config.toml
n_experts = 16
d_shared_expert = 256
moe_layers = [0, 2, 4, 6, 8, 10, 12]
normalize_top_k = false
groups_per_token = 3
norm = "rmsnorm"
norm_eps = 1e-06
dataset = "wikipedia_en"
Below are experts of layer 2 (counted from 0) of a mixture-of-experts language model. Rows are named router (the router's row for the expert), down (a neuron's output weights, with its number) and show model dimensions 160-319. Each number is 128 + 32 x the weight over its row's rms, rounded and kept within 0 to 255. Numbers have three digits each.
Before each expert's rows: "comes before" lists some tokens at least twice as common just after its tokens as in all text. This comes from a sample of Wikipedia text that the model never trained on. Tokens count by the router's weight.

# expert 15
comes before: "-", "|", "a", "o", "i", "an"
router:147115169111103148157147129063137093070116169147168098129213154172131108087121126217132175130145128191085149099092117119116111163118131087145096073047153128108135184129123186176171106149081133103149113129085167159115158148108105123083077138176138151138151068125110127141131127132177083153113067069097117195125139171130113131209117100071149176110123144185145102119139134129124132164172113117118145152117129095088126147127060113090134141087103097179149160163155121127113196161080052
down0:135154144111181134084101044171151116129133132118109137107162172132045170136070099077109148129106211154094141120140089152073177197129119117167133099098189116157133053063151091139095103105129134207123134116139146141141107067172094158091128136080110191131132144180153155116168098166169172112104117135104135122172137100144214137125156104177108060201089102112102192117108118107138114092102118157141059062117173126176210074085105087175127146111143126131182140103107144141118097141143147
down1:138130114139120140172143111117125091149071124114158114099131135072127144185129143139195142153084103165086125108118118136072117129170154116094133161147148140174127129169157048202109123106134158123119117145114121155154035180167137145153095093162087134158114117146075131175100123100165107131123069112109089130051128083086132104172120129172137164128139144120171173146144166128124109138169153101101142110100126071109145107188148131099141104181163122108066110159079134142131085128152118
down2:171138073102108145158156190154101090128117151163131208143094167129105131084181129150152145131112103080160162080125103149170096144136123102105080073070160150126113115129135113134107113098135189155137085136125121134033141139120123192104150151180162112122108146161155159116123140117109084125116143080149168111150106164134157167167053144061189161065126080126151120162107108066128138146106079126086139207103121107121096195131150182156127105169161102127170120200113165159163139121078142
down3:135087118151114149094085152098116106079117158107144124131156129178122137071146122142121203191096172127198119117097102143118066099073120152168133152123159089148109090137118092199155130114119124073133132157100165137136196151145164117154120131166190122125147172063097212203131152132140147123151102132094103137114147121076144106122079131118170180096120087071117171113189114134162098127128140163126147149130164127117098081164166159071136159107140121124161188102165142117106146130120086
down4:174126117113107128159150067199168111116130071176094110154092134113091117096139104154114110097134129161125129161111084174136151114126165133164112163171112141081170108055091161123104182155066154065141208101089120155174101107179119130113206117133133105107140107122099085102177160149130119152119136118097097135106194116201072131104127141097158151156192130139161114065123118079083166186093115051121117086094115148088104091118092101125147129121182095120100087068140107123152088150116133

# expert 0
comes before: " of", ":", " in", " and", "\n", "==\n"
router:142226205093130149141099152099137156127032164107150138119064130125135150123123148194078114119172161096066177154184120164142173191175143153108117040109145144128156114170140163126126131139118113153115079176166174102142146110169096116122075165237106149124164095096090142084137090122129089116098105162129166107135129132158162101134165122161156193119129134112094151138126116170164123189092150143118121214139169132148105144139152142122118129111156127159148081090159099113149144169151197
down0:158121155125090110162163065090093106142171096155132109105114083140115126153139082183166105161152123113195137141125110128173130137125083176105083089184119125093168202070042113125129156133136126082136139100144171081139171160112128103105136081112074169156140136104188127143100158109150112129118092123096161191126081076134138149112140103126106121110117130115133094124103133110108174107089165091183119146087134130150146119185104155189126178128066116098091118151146171156145132168134145
down1:127089130088135103173080116129081111202140183169178113118104096100097135151099179110181091159164118102117129094131154135129177164217138116119095150137113131112179119123108092135137166137137106114103167110142178172117125090156154151112169067139183115126160093118151084154166081200190113139115164163115171149137169100044086181105113140126101082104148094114130117114179125114161135085133097135070071113177129135115121099107132102100168143187126130106191182093127164114101197134099103
down2:171057148130121146120150186130140131153122178116136154175117147085175160145089091122160102084198109057138085135132122167062138104138085162078130146086118113106112049187100171132143091100135141095142169113101143138172102156076108159145158089106155104116145123057123111086060124096065107133135144121148146104151130103123073123104142160118181133121091131120153122146081129087144132133158166149126142138131043167065093140181151138124138142105120122119102089129169064139127138146094084
down3:200129141105159163148163154213138075115168113098143150102112158166092140114174156083196140092163102107149136081200155077132122092155201169138172217108108115118123123148183090139094107147171154103137128122110109146123171103138131084125067141127120155148118090093188180071117127160088124116163167115145099163134132173090170088163116109120115095142123117118119132179090159157130138165109124119124097154119130098088135118091095107149140126034160170089131077164121160089074143124141122
down4:124110105121126104188153101145108110148140132075163107134161131137116098105133134102137120084157169103080157191109070168130118065148133095125152147173121189174154162121134154142096124160085108080150150143107147135152135177096139203169148134127137134148180131162129141135120096142126110137142167109048245105131068086126113098134162121137087167098085104117137110127152082150123181087135092107092164105135085155177171130109121157092210103129093164118172166162126103139168143188114109

# expert 3
comes before: " |", ",", "–", ")", "\n", ")\n"
router:127096062151203126082129133113155121118106103171101104153185174108168132139182106042143093200148081127126149097138108131095172107092116063136171156136127118180123139120142165161181103103139097178128134150094107103157076121140167123140178103126050144120149116152126144048152055202106161166125115137124124103160078161144142118074110190119119148119142060164160125056087144169127124091102126141153159087123122068118142097130122141126139096107158101113132126183137106160134122170104078
down1:156112200199108138120147144178145168081146100149057077141112132101121117102107111098162142158118159108140160124184131127171092152134110078087068153106067156131124180100104093104133142125152126192095101120132156120146085141134117115107180153111130103122159102084123126105081159117130118132138113072179135111171146043137092151124130131142170107150130077202164136104102137109140125150179115131139076104148135116121100153153092132103101113115107138120202115135158102058137108175134151
down2:121138075158082169145108139088104148129134176159104163119140127094118144107128161154133206091147116151196121150126097200080132161175102109156172153131133108111172141071098098178064182155121126080126134135153140128201134145087169141106098173143163066177104121129101093104071137141085192052180139150144151121094108126096133120117131109070087161148123183140114136158134114117117164153160134154153077134103054120105142129146114116106109122103100153161175104109075208101086111134149114
down3:101127179151196154168115137150092184186211070182152106104087091142097149064143071180100161087123124123183118103068055162065155105145080107152133103081124142129122117063109192128129131122055155133181093169126100127116148102135058107177056154132144128121140155127091160124127111110116079088096089104139114039122167110141145152144127142143110140133141156158139134143090092130166095123185121096128187128132148098189110145071128152129105114106095113125110148145087130085119145147122128
down4:137197085133120117139113182141136191149134134113142098053148094088121195098105090113149151151110125124176153164146060139054093152086148091186158130124127137214116152107156137127140150169118145111170159079195173121151091171109141170092090085188089144084097123135089079179176144122065153108139135103135144076122117129128109121123126159115126113149116185112161140161170171084103172153128141078153168086150156082188129111145132168171116143081122145127180152110110067114121132064144148
down5:163119129166167146040111133135096150145135137152089088129129173145113131140115128173137121102119111122098185061125102130153116088127116114154133088058127090144113084114168156179145149170078067136178098106138149108120169113098107163146090184163120183108110149115099128084169132132162126168131154128121086144093176153119133146158092130057109125122137110182158174146123097114144143148073093166160154071083126092101135123128113148149138108136134128115176167105145108097187117125133167

# expert 7
comes before: "-", " the", " to", " by", " in", "|"
router:110159095154133114137176156168105138161175086159092163060123173146130106121161100080115113160104081098100140121141176134133103103058130152139138140136155117169103115058158131094134184111123186073172137131069121174159149113062126150161069174144123124160137158101143162158128127145159105168144161098159105110094163111068133142181071125162149139132159142108086164149138126068104111169109068130138143047123068119062158182118124117086166205113147063097166142142185132138127089132076108
down0:206158123158156129138078124113124094196099127114157133123155104164118112134105114123168162087151160141150115160148104137127164127134170130154152212096127144096178141144119144196083096111106117032118136104106130058130153103211121136112110096171172101134095106166116180080104110117071126197115091091167127115130128165121184032110174146122084157169141136114120050153102103138162130155111169100131133181119140130082182135171168136171132122160140137112155127120124099103112150107140134
down1:118102126152116148111100102119134098146156095175100140142089148179112112186120192169177209121109127129112123124085054109130185096099175118097161103152152099131161170101209135126179182170151169232117112071062046105124077176138185127154103151073125142141129129137126161124128178153139152140170085130123115142143144036140097151156141189145137076127092151210155137130156123147127194129118147149163131121120039170106095130064165129100144117133123115129131116100133101100140132121150181
down2:129141119093123172119129084080111094118174077116163187113085130120063112095149156102093135163143102115153124124168123138132155128141127153110117125192116157159112152107125134151124165066156169150117073139134092119130131112152151148142145110133108098123124115086171128160121097061132187084142160091134133066132146119180169157185108163157137137100108174054149174130150081029119148072119101156128118089109107164198087110144092109113143057137154163094100119095117190134128123094149149
down3:106130080143096150127108142116168094136114076055137130158090080133146139139198139179143146091077094098120135155128199176109089138079163128214195128146148155192112172121176101141146125175166146125140136130125069158113121158197178113140148066105142097101125129112096095113105105152114109091133159109106127113078128179177149184204128108118136103116140155107115083158209108136162171116147137070118176136194170118135161119117095168116098100097078135093071131096155150149147087123135156
down4:112116123110140041141121129109125095095191089129133150147096151092086115100166070138120138138116101136162103132175104151114116105143135188096124135127180145121149103162153179100175076078118072149124142138135134123091150122093185124103232134136179160161119174115088126119115147075143127052137123147169153150149133091159110182162099082128138086175171178169116087128180123158094099132114129070120149083194106125139101165118127038112134104157124088166111112098115139093131103146126068

# expert 11
comes before: ",", " (", "\n", "'s", " was", ".\n\n"
router:150184120118103122152137123164092134145093102146169117121102132134169080093172124124175174158063191095122133138133108114131107113136176121160121127156090095109134084120119158173096065154121092118170186074137078093132197090119112159132096113074150108183085138127126145143110119130144168126144172125075153169117109124106147174110154139145104094073148156093134106116085137143131101121096097139097127162111119189135159043112165153108064079125124061126171133107168175116148124174160198
down0:059127114094103045182098061111138154201130140140149124093094092146173092091085111127141125111106175059130120104140110110132163153129121141118161150162164156113180083155155071172097122145151152112085181156127166117157143140119118167073159195189213094164134183118136143133170070154194175102119091086142151144083150199127193124122115144158189169137206093127104102092180134142160138122132142176126126137094052144162151079128158146137145107087168147121094160179145144116156157133163157
down1:147170081068121139060092094108163147094135102123164148129126068116114090104117148180143086063104159124145143127115204170126103109162154142137110173120136133174110107139141067112226139100106086151091124119209124086177132188157165095183080112159143092104097103114138092135173130146176096157191133114152104147087099076141110119159146176153098112167088112103128135136102113159175138143173088167084117160115131126122128161100165088137155131060143163137099185161042116159175102122141123
down2:137118070101119077208052115097162084146105158103095106157105123113094074159118103123188115135155128120150118117119093142115154109124093077093138106131094128138075151140192123089113147166100177147099114081184114114120159125141103104118187111126120153049147153105163110210098161150115141137126165170137129163153153141145180098155127151160171086112115093111067135103149124186143148154146126165099125140164122132123136191142132108123117087090116150111127164110194099151177126088124134
down3:092128126174130066057151108141216089134104132162155133175092134119181136115125051170131067135182112070148117153173125123077107133088152162137110162055147074100095145120103147086082147180176133128186133163063113157133107136092105107119119161190189080105209129105140112098112113152174134079097116111094094123110096136113125064142091178092128182083167104159086084156132115139180141154126109164155124175137133146148139094110112135150141133150085102102140167124104123094108128129155121
down4:170047111184129142127099128106103164133184149142093157105175079121054132169158082098158112117169176155118110122096102093113119163127077166174131159155110125128121113123112122114149206118101160131120111097148042099146133117172122150147140155166114134132138160145146148131100118155114168055109139070119148133167142125167179136062129139100107140152161169179160160154140143121143127093163128109215157112080110161119183129146163086149155116139185126188115091098143096127068099114114047

# expert 4
comes before: " ", " —", " L", " D", " P", " List"
router:131128107089115158125174102143147098144168143127103121084089092089166144107140180090161101119162129122122171124102112146125124102104150155123132135119137118114143103155102137133099180157105174164113124145077111080173123130117119126149232141094137172119135147192141065137124172127115127173192124114062116191182170120187089076131119158119106133129139142121147137119120145138119123112095158155079127122134117133159133128149135134147086092171164131151127094076107158139122088138090204
down1:143124076120137173163162149079126125097087206107137133153166107127105086106142131056129125169182168121113132147143116120129129188074142099122124148152152194117125141105086099125148148127046102053163172131097136121119123105137115121099160130106171136084097115175112118141136103052138131177106134142088203094083131098141170140127150156099140136119128126190142207062141142121087147086120103133091116102157107138126051101173177079121149125213130067081178064135116176137129170156134132
down2:143159045153153129127143148054142168138166129127146101147153122096110139129159128122151066116118108095128114110091150071084168135110052095112099221145141137142117147169154107115077138159135114115198180118158148160201161155154092139220102159168124129069090115131161134113148172144114125099070103077157146103123135151075128173117127043171167138166111137147119123139130084166130176158078130155169134101137167151109126124109077145124113127132096180211104167120138158141138132191127143
down3:130128111114194148163197111155161101154140093117143170093113165104139133135108085106120128094145125146170132108077150155152136142111128146123109117092100174107127126129131153105119142129143151124110106070079142145189142137113081084154133140144059084153096179078128118112152120115106155145130083084079145051078129124115145159158121107111147081121171107128113145188068112091141130071117171157106200125142160144120110105155111179210171118092123084090162118201144118145146185138075173
down4:092150168105130116154169152165125083119095098112108141061103110099155127122089137121125113038155120116198122192099094152123144160124066171149075125116141139103157117146157122150104161097180147132150110096118154137163138151153137100197159120154091119128123192159121143100116106137150142113069129152059137114078091120058149204188137180161131109131100110098130182174167123129177095172129094129153118183132092092169157154151093098083187135138227102135117142115105115079156125140167178
down5:109154137092178149149130122086093187144074149137132158176139136074141162103097122135119102187128152097154094152128129129136137079068062129117130126122112111114079102093098179100123115127147212109166173167113102217105117103094189080196145087109106155166082090085128160111104115069126121106156113174068136082140093140138146127172134180092138117160120201108114105100120222143156150074106060131141109128157185111142235188118139137088169085085125096126133139136172156167095111127153090